config.toml
n_layer = 12
d_model = 256
d_expert = 64
routed_scale = 2.83
balance_loss = 0.00535
router_z_loss = 0.001
shared_expert_gate = true
steps = 9001
Below are experts of layer 9 (counted from 0) of a mixture-of-experts language model. Rows are named router (the router's row for the expert), down (a neuron's output weights, with its number) and show model dimensions 0-255. Each number is 128 + 24 x the weight over its row's rms, rounded and kept within 0 to 255. Numbers have three digits each.
After each expert's rows: a language model's description of what the expert responds to. This comes from a sample of Wikipedia text that the model never trained on.

# expert 11
router:123120136128148119153140121087122110160102133153132123124131124122129128139150137114136162171148105155129151130145159145126136136139097107091117076118127138128166128101157109107094119108143130127104155126093124091169105155155113120155153163157151115145110168160181128138145098122086130153091180123110132104122108131123120116136095132135080122153104161116167139118101131149157156078152175087177102133092137173160119090169092155094136095112153175109157151133114141163165085125163135148093139121091102169142147116112118128126091109125122114134119134185154143158118127144152149148115167127120123101109124160142175073101125112136106110141152090144132092140119101126112163147102084127129139085132142131138177095145154135099118142098133102172114127106113108160118137140129088
down0:130112144122125119106120140141139125129146105110120138108102097126126113118116104136087110102191130155066110131156138117114178146092155141135124095101128100083111132140118112103136105136155125127110124129155141130107119155151147106138137130122122112084125118097122153180111153178139097141106117134067137154134150142133146122123114142109077153129115160162171168166117140116103112157116110095163138160101104192149106114110122103147109147111135108141085130152133147118094127139137170168112101142101143164143145099155154106202126117164121151150134126122138120132151133078128134117108116132129125207160148123126140158095161115155126093091134073137110117149131166115126167135137118118127112123122118118136138120092167144181132095103173135137157125148095145143122129152098193
down1:143145107118116134175139152166156165118133112096199150137095142141112139121115120114159132107109125125121133151118166141122143175103129130095128156129135115113093144147155087086187127135105093141171112116121120142186107150115126132122142128123137129150112103095081118114122143136164142178139108087112107137170129096100061136109129168157105170125119154121099109099143154154161125136136158128142123114112120162109157112128145146155142146143134110121086188119077134148116160099127163128136126123135108107069132102119094103158117087154114128133128115150133160130118140119138140111094165101139131145161070124157146139117137105127126121096154143096144123122114135153124124057127127144128148130121148133135093082103171162168144090134105154108118142150151099106093171141154139
down2:113127115133158135142171100095115128130075127149139124141094128147143123108131170169094122108133113086113100130150106097121117107126113119126172110125104175150148141155109151083105095179134115139104147121171161101116165153110135152092133145158127084134112185138119133145112188139140134120140141173109148161131135161106160115168130137167117121147162140137149159137150167101145127139099135129143091116126168109128087175147101135157127078127121125135118105092108134164152114122154116108179101142125121102103167092138108142143124158140099126110096104108128104085105142120109079144152139114120151116134139101157126138121133135173157106086165109134157127110156095132113131124137111158165159100122176144112098127118147095137133130120132181122085109144099136187142144150139168
down3:125108163118177117120126124109099118136141143121130132162117151112099160152102120125116118112138080145176137137153095129106121170118158120151126129103102111085100108146122136099178130114143159110140136113165132142140143112149173133131123122130143129086089090117128115132130065125182101138150106128111108144127143119076121127137101160108099147136095146114118136159151105117181138169172115157092123134127150171163111119103127101102085121091150125135163072110119155117137138093143092147179137114132150135179128150125149093112117143138125090132122115159131084121088165123112079143124120117154120131101103110132128139150144135118148137129129119175125132158086171183099152112141146110144142101124108143103123120131193094128164168149126159111152088100075103156142141132125156
down4:129125110128091114133112181136091117143120126097091091089110131128146147141120094168119146136112133129138130137129142159164106149128131115098123104088126144087115136119115122107148122111095096169107087109073126154105166098134105180123155127113121115162083100177092129153113128135144118134118138107126101095114109084126119121115150142105148153148122131139148155124148111123097118117120136133140159157106116112158153056112156137093173167109126126106129090108115111111094137128142110098107151140129135085118101121183090145148131140169149122156121134150158129106136140160117140137160123106113136125079121146149078158125136142093127144090141137161100075152146102120165117105102134106123116096126122173071155148149105152086160082134142152164162107087143174156148152125107125
down5:146109131103122101136158109147151117169113112100128097152094114109152121138168144122113138140114138163114136124144144133070137128132107090104148147141095141072136124144171129125123129148106119087142127162060115138152165177160147150105113125136154124156105114145110092137181090169126159112106137089120104162149178144101139146174113118112127111131138134127124138154106163156111131175073162132151095086106134127130094113166114178139088143144115169107136137122160117141137060130166158145150104144129175134142111099124116139130095121119116117125149081139173135116121109120120155088184159130126111092157133125109158121160146157095131104079104136093151129099164099143147149125140091153158144101106126118152113112118114122115115143134099139133118110160127113109129124103155111
down6:158122157117130117145158144171127127180135100136106140126095140145163126140112130122091147100117122131107121149111159116170107124082138089097142145103153101109157088147087169131091149123129125126109100095121143100114078129093098124105134159160158109125098129168130151138148147129128147159123161156127104140160122146118117108143129143097149063073156095132131126147090135092109148157090156080129140154169119109114133115126153153088150111132134153139161094114110132117079135121135138155124103158136114123100141130110118143157129129068154148089118143117104105145147130151087095153133143117116165081109113164118153087124145120171125152141142131136204162154157112131102136124151172129143157122098128145163161112116126172137104145135125134075110138108106111145086125146096130
down7:094120113174147184117088106088086070117130153174143122087116130113124175132128085100139132139094098093148112136107127118141114144120145145128137089133110094156106132173124110136125139145157091149133151110156099115164166121109098140115137109145154109105134123128170107105114128125153096123130124159111123112106101111104147109106136150129145146098141165146078154138139115155118132093153106105125114175125111161159088112107134134125147138131123106112047102151147143145106128136099163131130146074086096123137123134091144135129131132120130120179085110150146093133153200121154140142109122132152093102109120117126100117080124105176109101094126121126123125117128181142109141114153123139135142127136107103129108149137083116132161147096159187160132100151110122142104118117140078
Description: Word-internal stem fragments that precede suffixes like -or, -ion, -ing, such as Spon-s-or, ment-or, tract, distinct, interact.

# expert 62
router:114130132155146123172133112093145121130100175154155076121138145116126143135106154154150136149158115118126144157148141112128115141156122097098127092108115133113124123101150167118120097098159138136121137092114071094148091154147135153153132143130161107119123164146148104157144097155087092149107137114076152114113110083140173129162130131125106111155082125172167154126092145128131132081111163087142111148098133145134137093134124148115110128162167164133148163120124120169142110121114132188110162103102093161175123129114107113125094101140109083102091146179122150162125116134136147144145158126147126123093144130138154113125099117139113079160168099164097133154088110124106150138108092124161175115094133133171139110150133171102115144104121153135115149085112112130116157129112105
down0:107134107121123117168145127140125130138159149132162142152137130088122107166137134147140095147113074095160129133107187127108149129128061144148108130127117206127121093161143130121081135125137093125121110145116165182116132073146154123147155050133146127131120122124167138133133137121137129159086153122127114105140135120121114094130155147159117149130096171124099092109111085151144132152136101094144131149102156090104117110173086134137141120138169113127186134173182144140106121155136119134143116121147156120125147166080126106136136099111139132133128148142124131120117094146137157138135124108131173120132110095130107106160147122154157137124101086144162114132098144158059132105120123145087097138141174133160129126124121130089146068110140159082117100144117119118138141108140110
down1:119143134128144147155144144092167080099122143109167137184090143099139093141160145145160088173183167141120096108144136166092134167106109145167138122153076149123162125145130130176149151139125129154099158117090134125133155100119134139169102118135126147132134146128076150134136137123109139140103097101131141118116134139130167092121115117097141129136105109150125144097116123131141153170110107146071128115105129126137090113133104142103070127125127131131139129102106162109137179131150143180122130113178110182139126121140144138164135130139138153071082159121113139125131119156126100139154085118127122138109136158090148142152120121159091150155108127117150165146137136111110107143112115145125115170188178072141120115166132106139097171082144096111121131132153134111110156144132129
down2:133149159117149117168145142116111156129153133105141105143125155068110093159120137129113125121092106146131161155116134170139159139144063137146098179157129112152067106097138138150113146110098112128087113143113129147131142117153104127140143151110108088114149125170121134103117109151165154138096076121139138114101148126124116099162121127102144107126131111125137122092138120165038124136086127141106160114123121104130103148164161149113121117122142105112125094124148101112109108175131108145121153094128100157141079098117158135106129109163105155132125131099135098162086090120120112155124103144126126146094109112113055099139135092164101133145114149153084080133093103161114135129135168147163144125140136111106152110139121121096121073154128142109137139090137086167144101129128126
down3:120102136139145133125121160139108132152162151125171159146144166124173125146143105156118053124120141122105151152180095112131116095151155165154115171077147183163141082162125136140162108144089156100074159133077147115161149101091116114117179160106157153120132125110099118146120131144113112094155161132148079099122127144127140164123112094112137147137122106147128097129174136119093103149156125100157087142109092163129108121099176093131104182181108130130138137153117085151133118129120116129135123125140119100156134149156076160134132141143114144158097139085143127114112111131128109113146146149112160109127138123124123112161112106144121093121142142112141125136099151138157143169172151146156154124137101115159146116132176129141115156128141130100173117108135096131100122143111125
down4:112119154101108125137123138128124136121146123142105127171131142143147109133131103109168101101124139130117100167164123159150144123131120108111203162098131146154158106078097144119139140132158128142131124153142161120118139115095122159125091120168048166150131153141148117132170106146139137099144139095113152124150149091100111152073133096142164136122080093158094131132118141129095112085167140134119112157102128113114133120111136103147109114134126145131094132088138120095128145162091173116105122122103122128124125137134110155128120134099117094119118132092116118130118093147124150140151121146131166067124116170132102091103170136140133132119149155114123166148135092121091151111127110108197127158111092139102178098100137165095092134146104112138143123156099114169105079172109077
down5:132066103110116149114124103106169132159125102132123120162125108124151135166139118091093129169133148117133157091133148130169113074113142120154106141127123135151121156123152137116162108174090130126127128134144156153126133107131149142092123123143099140147102100128131116118105165118103126116137145171072122116135137125117141129136135111147123116143120124083099094086163165134112156172106140167083133133156144089063162155160171140137149167112148114106118134141156096082111162134142133149162140128142167155120113101150131142117141135144156104117108117107108105141146118143170113142143100149156140129143133173112147111114118137093139116095111120085140102102156167094126142074101164115109083088128099122111159191179153085088174114127140150111160114139155144151155139126133106
down6:125162136084086142124137074140168169131120130133115128163128097128086177122090158126151099070111125133154112153119122131087102140141156139126107115096109133150133145127123101194120131127116119108147072144124112138120125141135110105170074088121091158097152097123132109127107154152145112164113131092134111090123144108150094137126163139105118145096089171150082126100136170152124136113097125158164143147136108134140101129168123169156160136136146123086126171125108152157119158153141122177148125156119160118104108144142095125091136126176116131144144105160126127155113167099103111127160081144171147173133148128107122148124127160066116131118108173116094122078149133143094142146109105128133090161142110113124097136164133148157119113124146125140127114137137115113137135131105150
down7:157121175112124103081142114144138148147106117123152123125150097104128131114142162134139100165138151101111150127172144058116148159119156145119109139102098110086135092150126170115122156125115076171100117138108097131136120153120110140103119146142134157095119144110138109117130089129132135122124143144123109148161122139119179153151126154118131116132139138161103122165094126113162130119094168140111088135122152098102197101130113132131154096111119162104138170142164152165149141129167126124120107137112131119111172124178160143136086129145120124125136186113132135102123107170127138124103187088122116111125130083175149059111138130127126126119123113163090167137117143136094150099129133128126137136101148159129143119135125164173089160160119128104115129144129104129068117151129196
Description: Middle and ending word pieces and common nouns, such as Tre-at-ise, Lect-urer, text, tax, art, market, before suffixes like -ation and -ing.

# expert 56
router:159097131116134036144147111121109120136134150142137092159136128090138158150092160136127175148161103134122120146149129143098149136146117107103148104104111146110121115105164169102102107106148129138109166093050095116126130146139142149150148138139141084118117127134130100146146120163123051145085130111101162144128131102143136127142125158141137109171101135170131147118108149150166130112102150121159089159089146142157140100182109134099143117151151147127168141151115115135149086114109141134145135122112087159131139128098109113117095115085133083109124152158156142119095099177131141112134147106139139145126093176150140124130152120096093098157121078168093151143117140084111153151127108120166156119126144110146174095129137139126125135133122122147128146115088122156161138128091118
down0:119108114105119111170179116160127110153115093136134101141135133090143086094176159127138115158151139093122112129111134140116086125159151152133154099117118105108091126122116142136085119123137129112158180182126151121180107156149174138113146112137110133125094128125156146166107142139083132142120101098119116102105142113133131117103117131156157156127084139121161133098109157092130112131074163094109091110121172131133147111127145126107165104096110116124143154184111092159127124116104089133131131116135131125152152096142116171095164071125070130149158089128164078096149133157114123118115144129149141150129133127128103117132086080119117121134123184125159128145117146154100108087131119133112091086125122144153134145177128156111168116120123091125126110102141096117119136131083174
down1:126146141123093135139118132117137183128094128126133206164112122141109138118147123127110174112138160122120121146114134130133089092151134128072147158138059124132150131154120115134126122106113129080128103133135094119108114104152131168128089110159125111121098124102148120098122153137127114117152080144134126105109110131155134152112130151141155114104103076149134108134105151153161121126110158169107097129140113132138128111099146142099125169131124175100140140118127089114175119094124136158122106092093097120116111132147113162105146161119156181164143144175152147183118089109152132108150112132094081160136147132167129120146150172082118116102117158157145148113137145123152133111124120115126121154176110106112144111071116085085132124124116132079177138159182118144119108081133110
down2:162142159136149092137113104108111133125120167079163108123107134111157145150121093139164137119133087107125141116106111125092106109160101099137137094114110139143137123155105130119137130127109107131155125128093159113101101110131128151074124123152142102154151138081135142126177145176111118127138126098120171130131143156096158158111094111133133098120113117130142166112102151124129106078114071128148169138132169171088129140126100097155092113166179174122134156108101110168139151143061118086126126151110094129163092075109142157089105162138118103118107151122154122134106189173111118136091122124084156058140138135084121099146181121127110145156157146125100144134124112152152135146129126140126132132129110116110129124104133134103122142156156104136138134143083147128117159146105131
down3:118102145155171139110117080119112105159122127177087106136112122122156182118120118096092147139138154147130143168129121116114123159135135105122123112142143149144154099109176156102133135114116129096153148149140083113140147085112116126163168118116130140118115104127136159156158105140117073112139146109111113095162128090151107167130121102138117103104169149144135144112121085107120146121137157104134172120111104122119081146140123142099133130068101140130138154104162166129125115114188143147093081153131136115116107192082092104093132133103113114133146125102129107112126128117147124092124173078101136118091133142146140138093142102161139166131107093127114120158163153134114129150129135135154123103121148142137143113147136113146102139115176077154156074166103079117103113072109127
down4:100169098135115137107101097135109144125105166146142127082112134121076162113090135147117147122184118115132150122099085133166151115111107140133145154125111123143092146110103096089122131101098090112130117132118144128149133114185116159144127073152120151150153136134126120103121145157182088126126121132143118157142137126112101120117115118115151110114192117146129147096121080065152154131132143102140160137142137130115096120118139138167122177124161116096152132116115091115138079122134149138101108120141121131133107103122110101120108141065100110203120109143103152089159167118134110135109152093167135094091131157103179148135128106152099142137117136126116147162154110143099146107131126139135123106142126148157112150145133101169114149135157144068178104132101144123075125119129086
down5:109105110155137146165155113156101134140121103153091141097148144137139086148175107110122102139102112088118130131153139156070092157141135114159130101109094123123101158141141140149122162114102157160107139132113069115128121128139119116162108118158151085126102142093161145143148107139102145174150139098129167133143140082099131129112108088175100123116124133141113180134099166054113152127109133101148117132138141098158137104143063107105145113157102135133131118118113083176105164155134154127119130150134142145150121131120109117074119140100153108109142158099135114149121088132089147127136122137169119114118127109128122118105167097140086148093132111129117088101118099168129121108162095130119106128100107094120096113122156081119146151127124109107108188113072163120133109110120140
down6:121139151089104107122148146114146142148107156112119127143141120091173099158121107122138154120109125155172148123115160097143095102113146131137108114135111148087134144118067122154133147123164145124100137129111177145124117115117116098113107111103100108139104126141090112087151112159114126125156114126165137094127113119198167117122125106089147143083156121092141133107139116142126165160158145124109118159130096133123167134088114118134139138135116130174125149106168133136116108142164106126154154121150115183150099100074161109120149134124138102187140123124124167149131129131155129152142139169105145195156137161117095133105133146152150151097096153110130050128154159079135144114154155128160085148148138126122111082149141100090117134156143163134191112162137123125124105147139146
down7:151138131146136105190099127103138150125125118134082128132176090120150107133176076184159159184116103166099141097100119099125092097147121154126123113104100082136158127142101121141105112125171144139131154114175124114147133144157130127103122087127129124111115157146148150148111135135159154158117141103078083140190140135139097140116133137100119156119129136149111161118123118118112128115058092124085136097108135130127132127094120127125124145109165150166148128113161170107119150107129086148114107147147098116138113145121132110124150119136118125146135107132160120096150154132091135143128122119121093134142097088101089154114142097080099088096111144096112099100157154096114103139089138106120091107112147128127141141163124104093159086144111146116099113144103143090112087118142181
Description: Sentence-initial connectives and prepositions such as According, Although, While, In, As, plus in before years and the.

# expert 43
router:116100144103145085179136103140163162154145136117154126142117161078154146159146112141135128140180106099134143154142154163110131148130127101108151124123121158112168110133152159104118100133148134155130178110095133142148085154121094168124160139158171111171087132143143108142169122148088103129113127069117170164135122088146125111140120123157135156145115161113174159116080122157153128093121151133187102117141142144138148051156121148104084143143103137122142123153126122132174125077128142144115122086105114119165155138106107153087104128100138147106128142148170140135078124128138140111129132126136171130116124138124153119136139130092093127137167097126110120176134128113103173148143134114135163119099145134118144117145124112079093154102145148142118138100094122138129118166093136
down1:139100160118129116139132100116139141117142113124158142144149138122096124111120124162128145173111133174161136113139172123117124088091064125118135122138122096103161130128124111130146136194128150132150142146111137130195093149171158075121109112108104114152130152169146096114122114108147118135176089147138132139128138118159084114167129101118149140152141091155122106123125104121153145107087129096196127127095146093111122138085134052142146129132140134133167129125114136152144125134164129158134106082132177109166127126116117163159119151141090163130151120133143136128113160119155121148123128100153094118131121152142107092080146136084158144111158157170120165125196104139128122093099131127134177134118149151129132146108120130076115127136107152126112127151098137133099152132069144
down2:122106094124085134133120140097119128129075131125153108143107158105150152107126120157097137138126135142138117162159137136154133125160103138147118111099070128099093095112139116096125120123144126126114172132091119131128097174113157148156137138127125163136128155129144142112110119137128116136084112125140120098065116170141133153106154130151131099118153152117104173174108093106115123133134135173133128130140128153140098106138142137126120089119118124102114140107168178120112144117122144086148088145142106122130120154101158148098148146141178128120138121137111077124130079125145154127101150171114139145120141147161114133130078109158064151136133116102113162085127142156159148137182117127125156183169050147147147091153146149163160103094118155151130158166095132097098155168145107
down3:123162144163128135107127106141093124093138148160128134123128137113130133128106124126165171109125093115166115118121159067167148132070119118144143131096087110125120106138138123140102140156148137122087082117113180105119137141136143129139147122101145139107093148142099123164117128129104128143114151119145125089131135119153127126173102140138132107133160093118142120117143118121100186117122154115095151125133167112159151158126121124095099124135121120121138191108088127135102124118123139126110185130124145115107128129140063133178183132140135086127083089106132150159140089155129158135155135113126147166159143125144077113134170114116106152166152167106134117164107162155114128155092111083168104135105154084088152109150137153121121107110106114117118069135096133166166110146070115
down4:119132113127129127139061122114144183156105137113150106087108089086103142117108133080137137121120159144127113108196115139119118128113163141190153124106124136148097152112145133113163131156122158107152106111135123083153141108166105112131097113153077159129145139126187121097135130128127110160132124086123128140122139148122101123191108144145109143115135149121099118112149159120119132140128154124081130148109097158105158168118142138117145082122182109134131114167140154132071138085111121137125127121175110155168143142112136143112180090149134160137101144147111132133107106137141150109166119118132149101123096148122183090110164120138111124182114141169153117103168102113130104125164103122133098089145106161119130106128147135094146134161146115114102148130171134126111138118160178
down5:163158110160130135050138160130134148134116129156109127101079124141144140144131109130095130122104106148098085123116136118126108128126147129117140115121114130113060105110142137141150145120125140149144125125111119176168089151121132158112124135143100177159130117109107126102133155139139111121114143094124118092120120164146169103155139114169087142141112144123139098092151126104071107139136134122141135125118117161105127136153102128124084121128171102107120151162113129145097131114101165135108163137105105102111116109114153124134155123142168117175121083153120134120122108126131163109140163118160158125155112085157163102112149184134134107154196093152117142173119178172095110112120134112120135116109117094120093196123065182135122081154132149135103165131107123099102142122140120
down6:132102127109121111131160097131159115174128112120149150161102077125130104108170117143119139147131109119137131135150142093121105150126106112162128154124125137111104136136086110122124085125134112153125132160167122157159123096086112195115138095152100120121119143086122144097061135154133179152147132137125152106154094153084122127119134119117130120105088127126105120108124138102105134162115077112144119145125138147114166136118114130138078126155060156136144081119135129111100101129164159118124083133124094100157124125073147119122129086102116104175121133129127157120150130122135123105128172136113101128105124186158205131126106096103107139149185132127109112141114146137143133105145166137088156176132101107154098154085127134081132125147141145123162160122164144137115090147116129
down7:127096103138118127160101139097130139114161142124119117136106110100133121121142092151124115098134132143137089138183136150096114095146148125156126140135148113146132163125110130119136096107123131117097117085131147145151101069133144106107132112109183133143146148140147102165145136145126120158136123095136106117067086101069153113145119124132099125097170141114107120130121141121065111096127171114140136150106059199094155116142108173164130148142128109088119144156139109132085151099165153096139129133134110144135102124156138134118132085129138159163107097118098135122115084123145159122094126108202142128128168110176149121119108098151116164097149147178097121128134158141106096134114106153144124105110165106129094162117128111129105113114112121137117125113090151084176115124114156
down8:144090144067127107170139125150135173139112101103149145144142118117159129135117092120104144145098164137126100186122093128114120088136121088092135138132153175150164135156132152116168111126138145138130150110128121129132159127124145103158160099142145151106163122134142126146130100122119099118132142128099126116136151173114119117101120104126164110136157117148148122131106147153113162124193102142128105174131145178140167124151112147143080137148106149133140143167118130116163149123189115104125153144146093117095177103114149113140111087110114121139140137140102129110120108110146127093119086190137132136118144158094148148097137155131110124167096138078133129122115128091111177152086104165109140139141202103093148119119141141180131128107110113115130096088111117161171130090154114
Description: Digits, pipes and ordinal endings in sports and election tables and infobox fields, such as 16th title, 2nd season, vote counts.

# expert 48
router:131115138117139128152145091102141162159093114136139089162166130080147163160130139133142144156119111138150141144159138133124131143133097120143153084094129160089135089104129149076101091113170133162130206122126099122143088155158131123152167155154153096162094165150142121133124105141089133140114152105089135159153135083134178122137097152145101114143095135150139153097124134147136145104119137121153118169123133141142144097145131169107086118113123187102190148156132113150157141112142147168113089116089096151116145140107124127092121094105129106128093138164151110131124128156128170092139167130085113125112106138145108129114112143097110101148123123141131088137102095117106170156114108099112144117109127140160155126143148121113125120105124134136106120112090112179120140139082084
down0:124151122111129099137115135119151113122129113115101130123102155104118131126127111102182181130125091142089116087118118122127153159178130069175150072083122105133139139133144113159109149099097140112111129108138162130115151144154125112150114140164109107101136164133182157130114109080110133127122127122121106136117089131125115126105144061154112103137123152112107087096147119099100121148124098109134146091131107163114150131129130141147098143100107135155130100098129119126131164144133182143139151093147090137103104113163117137114154079138160165122163135144123093102130123129184145149141101097096108104109160191121129097146107163118151129100130108114118104152105100086111142165110101132113115115147101167154132136076104110079108135117148155127095114145148078141114113121111183
down1:141142110097101121156170138178093139114139101103190124095124111121113125135147169160124123151084167141152148128130155130165079093121092137138130112122132108086130077095157142158158100136153127096149166145130146136115141133159118144155146154141108111100128118152144135111134123128139117176141087141122108176123119093120134109146172115155123158098098144097131128107144140109112138169119108120091105165112096120146121154129149120114131144086138119133130160076067137137133098154114133124123112112104119110116150164128117159097127098100109166118143147108126116163105109139093138085080122116128114153179127164170121119097107113095097149154113165144103094146119108057127169102164155118137117136152128138168090126129135119128145175112112120138133075120106166133126134117106158
down2:095141150142130136117130099125106091098150137123112150090132103131121132115111130128130112120107113104111114154139109157091128138103110086116075155119143130153149134151121156125139168117104173093129210157138129141131163125146130110122148168112100130084152152140132111161150162163108140177101101131115131158082105147089138066122111098106112115152108141114068094096125139093128112159123087115114136179103125070171130122095074155108147116141132160109136097103128105153106097131070091113128148106084124117137149121178081132091096129126129145090112145104107160142134128144087144134154126127131138159111124180140131131122109126099124105111111100132108102122151152100126114137126160134127107144114118099154161138125129109094127155079140101140137098158152095106143141122125156
down3:097156132149142143075132143134107132108143136123109126138122152181108127111102155112145106114097119129069144136113139161116068174088151114164098143097116119125144097120120121152111125153101159089142134101118107133158135093139144103117119154168119129124138164145132098127106152110133147091131117141112119119128110090098146125163115125107093109127136095121093151081146109145152084091102135117103129141170146110115099138152165089119138139147124147100116131109086107099175078133153124136135143115121137151104134133143129166110085140137165163119142166157134127163126128172130093137137104164106111085100151171108122133142107155134134138105170118106162116086149077115139056136127133076116118108112120090128102164145128177175137167167116137127145107099107118094154136131136136
down4:119140127114114146101120164149117084118139126159117123150112134148106119159136160132122128129106139164129105118119140175119107131139128138136129129146103150157095131076174205122138119128086131157118124147088138161152103139151099135169148117157142139104115112143140117104126172137116098159160066100128179141126113175120141116121129107116093145179099108120142085118115143126112106156139120105122132116139113144193115127106135124147125102104129169111154107105155107123096192104138105105127115105109143095163121091143132125126122106135143133120146179136123172141124098140104111120134121116196147126134167151177138115146093103165170133107125144176147174161141147115092095130101153155167109119127135127110085116168124106131107097113137131150101119125149109124155133080092175
down5:064112123135128172161121143099170101186095091101144126127130130137134113149108127153139143116158143144110093138099164107183099063134132078136128125101116155119121115168091113173144145156152122119102103135138109136134164125138115120142129156126112115110099104113177139144124108127105123130128208118113151115137148107105133172126167142110124133104098143123152120100164096060158154102165145113078090098135148111109070115119106144131172156101158061155114163176121108118192149129139122139158102144111126119151122128142100150108139143123115120132136143131104152135148090144105136131152154109127139129144128090134138132146113119145105133105153124165118118092125150154097104160137142121134145133149142126127134149126135115143097153112147127126139159132125123114143148061120172
down6:131132091143169123145093120169111130121150109144115095106104090139091167180087163106106128109083099141138086154127069127144092137144117131106116126160118127122168109150128142137137124109154142122133115126107158144174146118128128145137118132119112123130123142094127133119184079111107097111121110119103119170151148106161135131113092111123121122153154131133118137097100116135160136124125148115091133126090111172107107097135141058149112137144137112129115145151088103077100156112106116137162117135150103127123090131122169109105161133135121180141132127126152135130110129110088126109129103135121143129117098119114088193138112131157088141103135143142148140130168092092181146099144176164190142155152176181138139156101114137139124167148160143105117135135080108146091153133122128
down7:127188117149139128121143100095130130127165133118142151129142148103128092156182148167136082094123120108132115157127141181157146106088144169108159131127119140136156100111194105129084120113151109143127126136122145117113174132128137102186099118150143110125152134138107135148058134117129146151170125121090130117133113141152121121108165161111117135126126128136139147144123086126150098135154083136129165144135154148122128160128128122173142085173131124121119126137088141134119170146121155143150079093109069119126136108136154127148117095135138138132127127125141138092159163119126126182099131156126087133115193141131103168161151110137130144121137039146161123132165106112194091091138123125111110098163124142122135126131146126110109151145141123105104105140136134141118158086142148
Description: Word-initial or mid-word consonant chunks in Slavic, Germanic, Chinese and South Asian personal names, like Kr, -ić, McG, zh, Singh.

# expert 32
router:129109156116110104181131106124136151146113182136155116140163133072153120149100142135152120131138130128135144136166142138093120172166132129099175108107136165117145112115147119114100128126153147151103178121102111146115096160130122145165117150162165107143100150158112124175158132153098102151102137103092134144109140126165158119138093143134114125162087180169109154115108126139137167134130167122140093137102134136140095114138101162084084102137143154112124111144096149125124108098125137163125127117119142159134161117129124173092130122105113114119123164141150149155057091154133129100176153101127116107106117141148129087099114124107048080164143104152085106142114126108091132148082107098109136132098133166153151073135133108141111140146145128101128115111131115142146114137118110
down0:120173112136103144120117124123134146140141161131095140113118118185117134177117121120107101070156091141108140132124114141104125115150127124121109149135119132122106129154114163102109157107100166094115114126163146111093116123133118081151140122104118100149115153170173123125157102144143131118092121112086133102108153099110111143156153100130126129146125158087137140108143133115123139122119091119074137108138154150096145076150163134111133094123096118126104135065133159083104188127149136123119146144088149091121158093192134141131116177142149159110132090168130096124129125128110142168170144168090087119146136140151083140120170124102130157124156146087140155129097142183138136113119135136117109118111097119133114124115107132151112144167082120143170119124102157173081086140152119
down1:127119112135112118114129123149121126102124143163120115113164104116134123113124146141099125127089169158128137120119135130131139139142137139166116132165127095135173064156160154133131113130141145140145111079097129162113121124104129109139112115086132130139128081098084133114141167168147136137183135073139099139134097111100114109125129121157122094139141130107137111121153128135182119100139127123107108173074114111172156149105102156137170132132137165094118154147138151142129115158115131127150153157120124135114139131124178079149158119098126121123088092145136138144132092100179144143102055133171102171142129113110143183169108137142140120173094119081165138127166134072106122120104152121090124129126126170095135098153139130147162142121098150143183166125141124122135089089121113
down2:129132159130131129173154153172129117114128114128116140160166116144137121092145159128133097131141118111105086119146111114153100131143151168155156119130101128155100168108207123119136160108121100131143107101120116121108188104145114126113135157121133081123127141094108122090083146100099165152071102107104109146110162135100138142117162156119093121150138140134131113091139135146122210152157154106104152108159111068143143131120141198089153134193116104123135149128144134121122150133118118125111161143178116115124083133094115129181101132131161097132160138156154122136154105148145152114139119121109143167171128104112148122129129144104144107145122091164135137127135128085118127093078142143137125095165096099128129091101133151111116118146174113123109129113148137128105123101152132
down3:078178140175117141084118112111109097099153163161106108106100144143098134144193182107094124116076108106112118122125137140141080112152131111158089150104136140128129133101136138079160100113139139126126123124177110122152159120149130132133134140084134175145134086156118129113118134135145122136121153109141166112148159139102138141155122130168112090158086155087073128096140132162146113166108111144117140126129081170109068095119088100141122133113173142136120118071127161125122139137158198113112104106121122124111146144167149142112124096106144097135140145144142125149158141156138151098138158169130113097111155130121110113125111114143091108115131127119142108131106139137141071151126129118141132104152115141113140163103132114173094136139090097144128100104100098090149114117125133
down4:113143118119124142126136131095122085151136148139174089111105131140095110115106130139108124145110166142134137116131110144081112121085141131099103156098143098144110058158103125155122114125116157111142144116111118127150119109152119108112109081140135129126129153153140113140124118112153152155170144104129110121123122135161137182121132126162160162133114177170133157114134130136100109141120106115089154104147093132155136118110081162166123118098124108185137108115154167138119124151139094120142121132153177163137130115185088122070114108098138122127113137164115140161141133130134161140137110144156141110114134148109143090145144121142113115145115173129131095123093114095102087113074140124096133150117096141082161161154176140068143064141164174116145148132177141105120081095111120
down5:131120107133116150095126093172126105104162128154099101104115080155096164112106118120118104118112153132101149100155152152078122102153137123143123132129132141118127113119114096118111117165093083113089156116158132137133092115094115108111117135108118118148137083135142148162190136139129153074120122100148117143156119091116103118097146127183145167096121131121136102137126097134158121142120098187160126175078130118130117120121105103192154158136088126145119085127167123088142148156127104160114080108156119152164140112144148162103138142109121097141127100154148064149108174094123119163100121147169103157136133118096130137114105131133170115096120131108167120142112102136112105091092137128090130140124117101134125123150139127095118109167109161125134144134123131096115093071128109
down6:107103148091124123148133167144104132136150118113141124157112121151125136121140102174101152126153113113124086134113194096158127127139117145119164166089158101113118118132114136146082153164135144161152137122105134122156161127123115074109105129140139140108138123124128130117121131091116159123107151119100095117118129139126100119117109109136173152134099135134150109090125109142166091129131125172120090146141116140092100109133151128101117069100122101150138116134100096125179163098119118134130149124081148156123136183143090105102133114101139147115096159136059142184108099092107117119112074113118139108122154149137167114128079080121124093162118150118130132122211147139122093137115114125156119091142148128173133116124120128119123159142135172180140077146112142120123112099152164
down7:115092134138152149130126099122172092157105091099120102134132131126194121098139113110102105119138118147124128143117176122106141112156145140140141111165132141107141159119099164159113100093102124128070118113160138113102104174136147134143103119109108152097139092125130163109108136104152137119123146108127136126096092123126134121115130084161152133150126123128132147124170155106127147102154137135122116118139111096095154146129148101152146108145120203129116075146123130116117081116160139204146136156122141129127112100121154125120149142133146092118106141138148150141112101179104130106104106186139129124115150096135114109133120127097102106111147086141144145104155106160130164085109118154149161082097149174186128154118116114153082166113102140149122198115133152152105148175160135
Description: Pipe separators, blank cells and line ends in discography, filmography and chart tables, plus Won, Nominated, ISBN, track-time digits.